Experts of a small language model.
Size: 10 layers, width 128.
Experts: 40 experts in each of 7 layers, 272 SwiGLU neurons an expert, a softmax router.
Below are experts of layer 3 (counted from 0) of a mixture-of-experts language model. Rows are named router (the router's row for the expert), down (a neuron's output weights, with its number) and show model dimensions 0-127. Each number is 128 + 24 x the weight over its row's rms, rounded and kept within 0 to 255. Numbers have three digits each.
Before each expert's rows: a language model's description of what the expert responds to. This comes from a sample of Wikipedia text that the model never trained on.

# expert 2
Mixed group: first digits of years after a space or month name (1984, 19-), plus mid-word pieces like heraldic pass-ant, ad-ject-ive.
router:154154110127114143106139098126136124129117076090119109163114106151129150110156128110145141109115115083114115145080123126100112157069142137101115111150172127145139108094115130111096174113156160128077171084112102132107111132136153116131129171115141094152144134137133138161155113155163143137141139128143160177154187139111108141115081126113116126147123102141147164179092139104129141143151
down4:084185129170100130128107150125148139114148131173117125160118128140116132126117109130108160124103133107075118099125116135126094115118153124071118126120119123137181128144160128133154138105124150137116145091130118122137171141111135148179146162183095111152125082133133146130124174110171141093142187132128119135121122141125159124139107112168118161090110146147126155083095092107116118164161
down5:170155135186130079133114106092094125129126137137153158107145181140112134118090146092109099103124136141079151128139160106114139077136131144150119123126143111115146066107063146124157123176150174119104112125145129144125072129119126122162107134131103131159142118154115108102138131157142108118137111138117146122114113139158116117145116123148137148173159110150136162157130133078121080112104
down6:114153150137141134127142083165172117133151091133126106158138185143129112111151128140106160135142162106151157086153115110153100129143084100123142068102119109134131152165112132135131160128128114112148135127131078156128124100119158183119169116115120109100143143151126112160118152170136112126148144111170155107157122175110127123166118138111154156133103127150165124106113144099095184163120
down7:118120161144140111132132122140179146105122141120124160143109182098127131080171123067136108127146133096133102104103134115069147113150165130126135110120159132138141127057104147111162136182135126139140156150141124155147132162154119113089120143118130114152166118134128190114161143128135127147140132114154093085140150121142096095135115129130106158147153115115154141166143084158156158140110
down8:096092093155146154140081121100133129143104105120157138138141158112141110142136144137155085170133103109102109134151135103119132112150157098071119129145140105165137156114153139127116096115113143105124126129127094120132102109114130138122125135210090090148129135163129082189132153118091142122156141135148131109149118123144112170168134117109119139105120177134088129173088107101143127156160
down9:097122145064126133070141165147126087136082140126138128136122154146117148162128171124117145143114133157121089144142135155130129150107116100138153150108123090148148138113075142156101117133157088163141164149144138141114084131145135120099118152113160120100156089109127120152145124150107119109119155147135114166124150082133138145098139093139099137078121129114107120160143083147188176128130
down10:153128131145121138103148122109129082120133167091097141163098140104157104103126126118179131133094134120125133126093109139134146111103160124100138151075123099118134095151122150113137181123116146098133108147103119107180127169154109098122103112117114155166164126133147088127123080129124110093136095135102142137090137115090144141119121096185141089140134108115154155132079089084129147094133
down11:090152175127102186123105135143123143114148139138154124127144116132123103102123141107118143078103124088134061130124135129144147104143125143081113144145133134193115144122095099152170123140162117096131066134156144135140145165098137102125153132108133113126163143128129147130130144112104123131089109141134154119161119146132125121155104162120065066134139161122140155166107115158129116139084
down12:119104102153090138127156155145122111139097132162124110137096124111107120100086140144129098152135139143127148175114131109057126181146143119121123113128177086128134135114117130104111113182128101145190137098126157138120141091123165117129130125140143137113103144154111120194115140124126125094164161156133094159111133156156179124122088125125119194121149121090143101101117127113134137122124
down13:136170119123131116129116092151125103141123124123102085133139111122062119132142155066079172127096112132158163136102100098130107115135094094149114131142122122105117111160121116111137133161145109115119147105181100129081150110099125154149123126136106131143130132072145123106137104136082082125088165080120137156138117115128149186097121155146154142130141143179115089117132145118124150127132
down14:118160100136088102130156119100123104148100143107167127122123172126109129095163134126130163102132056134131151088111126135153106113168113109158068138137145151116080144115084140122104103110141122130096133095124152106145125103134131134121107107152098179149124109100142113085153094155144151109108097132123151139071095107122130099124131126106152122077133100143136108143116084116122110128093
down15:109142130135114144102152108130113092122135135096121145168134092164119152103159130124113139093127145121114157084165122123151140134137154102100121141142141142103150135162203154150142085142122128132145116098163127148124113115128099105132123140140099124095135093124204161160096128183131126119147128182113139145147150126144144099158176134134144159144156142118166094148145106123117134075099
down16:151113116069125118146123166131115144121107102140080116143109137131124110122132111125111139094104118121128134140121148122141136135114084122122092118156141120151117150096132159121081092147107114161099144143148134161119177136138153136138161126111126127150105095072137126121140176072125113141140132141092159134134128142148098137092107184163162108102124164125113131130118090055082072141132
down17:141130140162141134155141134101142097071108185150175119142127139117128107096141139113173111140177130091145136091102113176098144123138139155116137118120142151133071107107139156148149148174155092104102119150147139147113102139090085132124116153084103124152178144133111153158104147118136104092129145092129123138149153111146149129120103150081118110135147102154121083127148093104136138120116
down18:097137115138087161112114154106151126133122127156173112127126124147134082164122147137134080134127134120124139130113158125121128160108117130149122114141120120159111127144133137113123138108123099139093127117108149119150112132178169118110122126144146106172113111170069140076159131172132168102144110190110170137131179181129091114138119147116126120141109180150080173114124103118175133113143
down19:181154144096120132104094151100129097150125116122094168159081165132087174113055111130086120109140140117131137145126132130089139096144093130123158139124151127115134157092165141169123102132138093138135125102112139148127110166167095095139104130132098116101133113145136099112127103156143127144121144127127097128128165154096125191133128118109160116096136077155090112133142130113101119146110

# expert 33
The word of after quantity words such as all, some, many, part, plus than after more, and scattered word pieces.
router:090164137120132096139124101149105073114125147104127116173137099128109143130172156095121150121164118115122129120115175136161084111081148152163142113141139102158142142152104157076123117121154153147110106099167099103116107091150156082127149141157111118117139140143106142140101148153094121067142103127156113116159125165128102107077111160112131130149099126111134171142132124105144155114127
down2:127136107067102134107125135153168121148092118139131139136127095138163110146114094119127136146105158137181146102106115125108114166169115115129124145121153162118111182196160143098101086120143128145144157123147124116132137072150084109119123127088133149096133147153129124120178120128133138119138135113126129103139114118081123110116109112147107136121109147152126103092135152125114118062197
down3:136131163088149143141121122150144139142143124142087126110127140161180134123117112153118127145114132133119131100101133136133103125110091163133125113127128184145142130105146111147101073096124122117097113137138080141090170156135129153152132141155121093125140099172201136074131145146121134091054132124069143140153161128120135115141151121101139158097115085089123137137109153132124123130095
down4:112129149092150117117164142123155093130117106089142133247088123130127145112122140136131112108129158152157100161136141112139100102121100116157109158102126134125129107112173132161108112140130152153130144136136124100144122143127151117160080094140118138112154120168165151126109114144119137109138133115110151131118121124139178167157121135130137150123156155132096120131123174163144130205129
down5:140110175116140125172134110096138076130128154134120121166142143103115125136094112134087128116117085087082109133134129133162125127135146111122132115094089151108128103126146150162138120164131142087081158124136113179102140149082130133095170102146131105119123145140140170097060103154134128140128152113140093135154141098115160149123177103153135170121141113145156137136138155139115081154136
down6:133098132113134122145148130106147118133112135106153126100085102172159109120119123105139109153112140107151146136136160127162146110163109102158146113146163161159154155170062155090116138135111128209111148119131107089099094135087117099111130175112122154168124142159128127163158119124128131140099132129150147142099159125154144099135114082123124093118115136129153121157135065135134114138157
down7:160114098149125140144158112135152113168114193130077159159099141209122134110141081177127165147146139107120144119120146111152117116071133112113142117137095133108100149127080137136144163140144129153138140185150127113099160144113125144128078124143102123094109092141135087136114124142132140148127106126130131111136154133101136126157166120105102130129160107126140109127180129159126110097118
down8:119147153139099135109154134138128083162127162166125119151130100166123098098100138140090082118134139164147172130104143135152124129121147142132108126174099118112138128123126111097096156129165129191177127110139162133116141130150100129126141173161121177163097125123062106138145112112130141166124076076113103126143102159138167135147140117137140122110105116149137095150127149141133138139170
down9:112116131068120144111130105103129125135112161150158150107137164148123139112092087113113183123126148142119111166102127115140142132119148084159120150148117121124101072095103128156132149097099156091151131154130117110143106115141085118144124126148076170159105124124142142143129125139181096124142128164075116132148134125130104130102117128099115086120135142163122107136128142129058147171177
down10:091152134139119142123146094093141151070154126177125132129165084094107102107116141151106117120096161134169180070122162115092122137144126140147130100138107110090140124103115146136152168114136121117120120130136129119125118138133093121083097130120130110065111133122117090154124092110156167145137166147094109094147130179114152092109140123126153137125087137131156153096096112133156130135144
down11:127131124105091145110107119147141104099176094122126123142135123134122134125100143103115107153113110132128140145093144117141158072092140138111097169169121160140115151148138150129137118176124134119157175107120148152162207127173123096137158135116109136113189159114101147127158139111102110122118109113129132135134128095135109115104121164095112081177130153097164124132133080120170152120107
down12:101128121137102110138103125093113106098153117128088114110121125131118131103137103118129097120105125172150138118155115113120109114143130098189152116151135128127105162153165114107183131155099128141136135188152140130111130159122093116175173129141159134142127109169166118125137115105170117107102114151151147200147109111139088121088115129103167111098093125110138118148151077132145109086142
down13:095113145112147135122142125128114119133147152141099119124132134133121127124146124156137171159159102121195117104100170116079092130108118115150127150146117098124105109140133129138126113176116111143129184144116182142138178201137128140115109111130126095164125111132096128119107069164094145139096127093102120121111092120143173141089184100108151117142116125145097127114114155160135132151134
down14:120137106127154143162151193126140075117116125121115129118107120114117132156088155098145170138148110156111090117136154154130128122119144091127146122102126132158126110144144109149143123116154073130075131161200139180124084118136116148136131156071157137097144152174129114121111126110142158105101124158140128137104069113096127137167112114120119123112105161126139130113157089136097117108135
down15:093121113150117125141124090121149106114137134081170132130161099100143094158129141107140125180141116144115119128124136156118132163132159142107111108117126122142122128099109123101129188068162138113129077151148146136079142132094130139170110121113128161102140100139138147133129124100054125174154136129129119101124183154126148135140126119159144129106150109143115128135114099140126217136139
down16:128156118105116105104162126154137128119158052126147127146130108172122102160114101114139133110142111112122155131132134133151113118172147146113161166174125109150138125142159165080185167133123135183141114139153122105130100101119129127145146152138146097106106086129137152143113163101103113125140101104106087176168131121156125162096117146125137122089130157174124150105097126139126147087119
down17:148134111154126089120087098118125135107151118168131127170115187122165142117183101155090147152159116145132115140123124104119139061114123151123139127105128147072122140111066133100109120113132156138128151152122095110145128126124123138151076146174098100156175125128120120118143131122136092143093073112148098126139089129131089099121138132140145143119165126145129147139096115138166152159134

# expert 14
Middle pieces of personal names and clubs inside tables and lists, such as Al-es-ki, Ad-ela-ide, Er-win, plus infobox labels like Place.
router:142149114116107140101132106140097114114125087057108143149129086155137094119110071136160144124155144158123123136106099133150100142109102100109125155128107119192111127101092156107149148125138121123146144093104147139122154103130106161153141152167095121062132141161144113114088145107122123175113102133114135096122127122089101123084184138137121131135145158138114153126143102113146123154091
down1:128142118121109166165131143082144172124117144146132120097142116112120144152136120139155091110138123116145119129127151166134130086117110153119138124133199129125181160132105155098105125134119139058119133162139109105119135105127166161145116101110150143169122129141130154137121122111120130151155169105121088156120148091180136102127068107055089118127083107127117142147113133115113111138108
down2:131107112135132074142117124130146142161152088110092102150141155132128106154118089179103139131126148121117109145135157153157111126115102115139151122200096162092162130112137112130086090137103126153124116145136142119176133136150122096087128109105153148104119139154084104125076113180156141111081130118110104104139129171123150120151146106155162094154163085146117135128107149133129114128121
down3:104152060106128073121104126143148113106188096123122104144119142114145136099141103113136109150110160146137110124112100123099118137126099163129102130132099114165125145179133113125100202126150109127147102117149145182137154110105116136126121093084114151162164102150143109121098139116097146160138087138131114141127116112146123127145098089088145151131110121094123146130125108119066112153120
down4:141101114160160167150129123139153148160142147083115125168127119057110135167145098129127099068174167127094131078108136163131112117147083126114147111109108123117157169142117130124134111150143113144148155119174115114114102175120130118107150106139138171149168123085139157163148122084103131146156138139136149125145109143134160130130104092133087097136124127129142128155128137080143130136122
down5:085123104126125140144106144125097111163156137130125147181092152152110119146081130118125140151114114137102115124103124110106135135137117113160134095156088132157139124164199147106127124140153108128125125135140106162128156132124155093120163089166173128107151102111148151150138108090121084119119132118094117109159120113109163062138081187107119159145112137115128103110137075118123147145132
down6:144109104126153132140134178172096113127137173137139131099075161161144088122138133145096139150130134159147163146130114089133126103119095125084172123111113140147147127138122134133107124115110136136140157142121139119107162135059117142130125118146118137080142091140133151181127181132134141135123123109135122069098116104146101106116159113143145129085152126148123138143086174091109135190118
down7:106163076107126136084132094104127119113105129153112103089119136106149151157135138100114111150132118108154132128128089165103108096097125092137119092164155128172140069117130136139135079192131128130122123118128126108091088125108071119169138084130117086143113128116165102155115110120142098102134134134114153121162111098161141163120170112104143141118121153137121125127130113121133148136070
down8:110127143113170123106074096107086088135114121111080110099128132121128105098118116131117156143163151161148153099112109145080141147134091139107122157083123102146161164128135087130121104123112074103139096122161116132114131160130163108116154080128138134134153095111121155148160137100114113157126120149148116106110121147133111143169089130106132169161107126131153186104111161107119173129139
down9:132146114158046167118156095098109100103117101088133138150147115096138152117154151159135116127149150160147115152142144149121114142134130142128112121146165111085124048117132152110148149167121116109104113110126128166130171125125113135115162184086114133112154132122116110076099112146138128108141142163135171134089101120116118157137130128143117141122071145144140102146130150133145126161105
down10:116151118115146140174090103110135114149093105114112130161109147151155130161161170111119128152154133101086139131090092084076127124113102091136126143137155153154091138125158133148112102130146123143154123143134117113113119064121168111137131141100129146153121167180145145109180131107145137130149174176130100151116119130142096108161103094141123125147140179110125106152129105155114162139105
down11:174111132122105103130157147094126149140152126112144064124136122086148126114136134114102145121164176099127113111149106134167162110112149102081181140123140118122115104123127160105139142108106105127116105118105179128143121093167089115134164144151138126125107128128142114105098103111132070166184174122127155133129083114096175109133124144168127125105137169115149167142121128131130098136133
down12:125121178132119151138098096112123115103142158095108082142120107141122097097149126140146154111104153162152139143176140150146124121139137121135118099148137132081150107107070138103121112121137181138092097134091127141117154156137146130094136131086109138168158107119140157117158135171112150102174151132145137133143181154137099113120154118172148123144172144092095101139099156142133082110131
down13:147170140109154145106108116102123133153124118162141110140147133065147130139114087134167094112143116117103115141152106126098127170102144125166091105137164131123140102150186111128159107103122143143145144079118195141131134140125128151138140154129172117107095154133135127117103091142121105161119126093127123090151149099144101113108167190111139107177134161129131142129127144159142155173129
down14:138113114103069142150109089085142158121107167130146157123134117174074121117137132165146139112122109143123167153097174149150154133154196118088133135136090121114147105150095164121175104122116113150107143174160128136167118112144133121106115133120130139116126107116083101112131140164133141103110143138131150160142144116144108177122138078129141123123134134108144114087166136084127113142160
down15:137105160171177080139123121136190158169157153159146158167129145145146136139147170135106105142130121093158093147101115113148106090129113178112137153119170142119147072111125128147120134101127148101103114131117139123120130113115149157136081127140110148076149133133136090134104125133136138134141135121172137138143144108083141142133130146110164114130142104162148094145099158107072117121090
down16:162142144122129173138101095139136115151178177093115090109106124096145151115164158146138145123126127149114136152126111119132108115123111113168138147128105125150121097103111150171109113138091158123127118120160113110120117136125119135077133107128120143121094140162129119094081132112091135180108159098154139119165148163110111197112097148105126131145153129152059080159120159145118130145138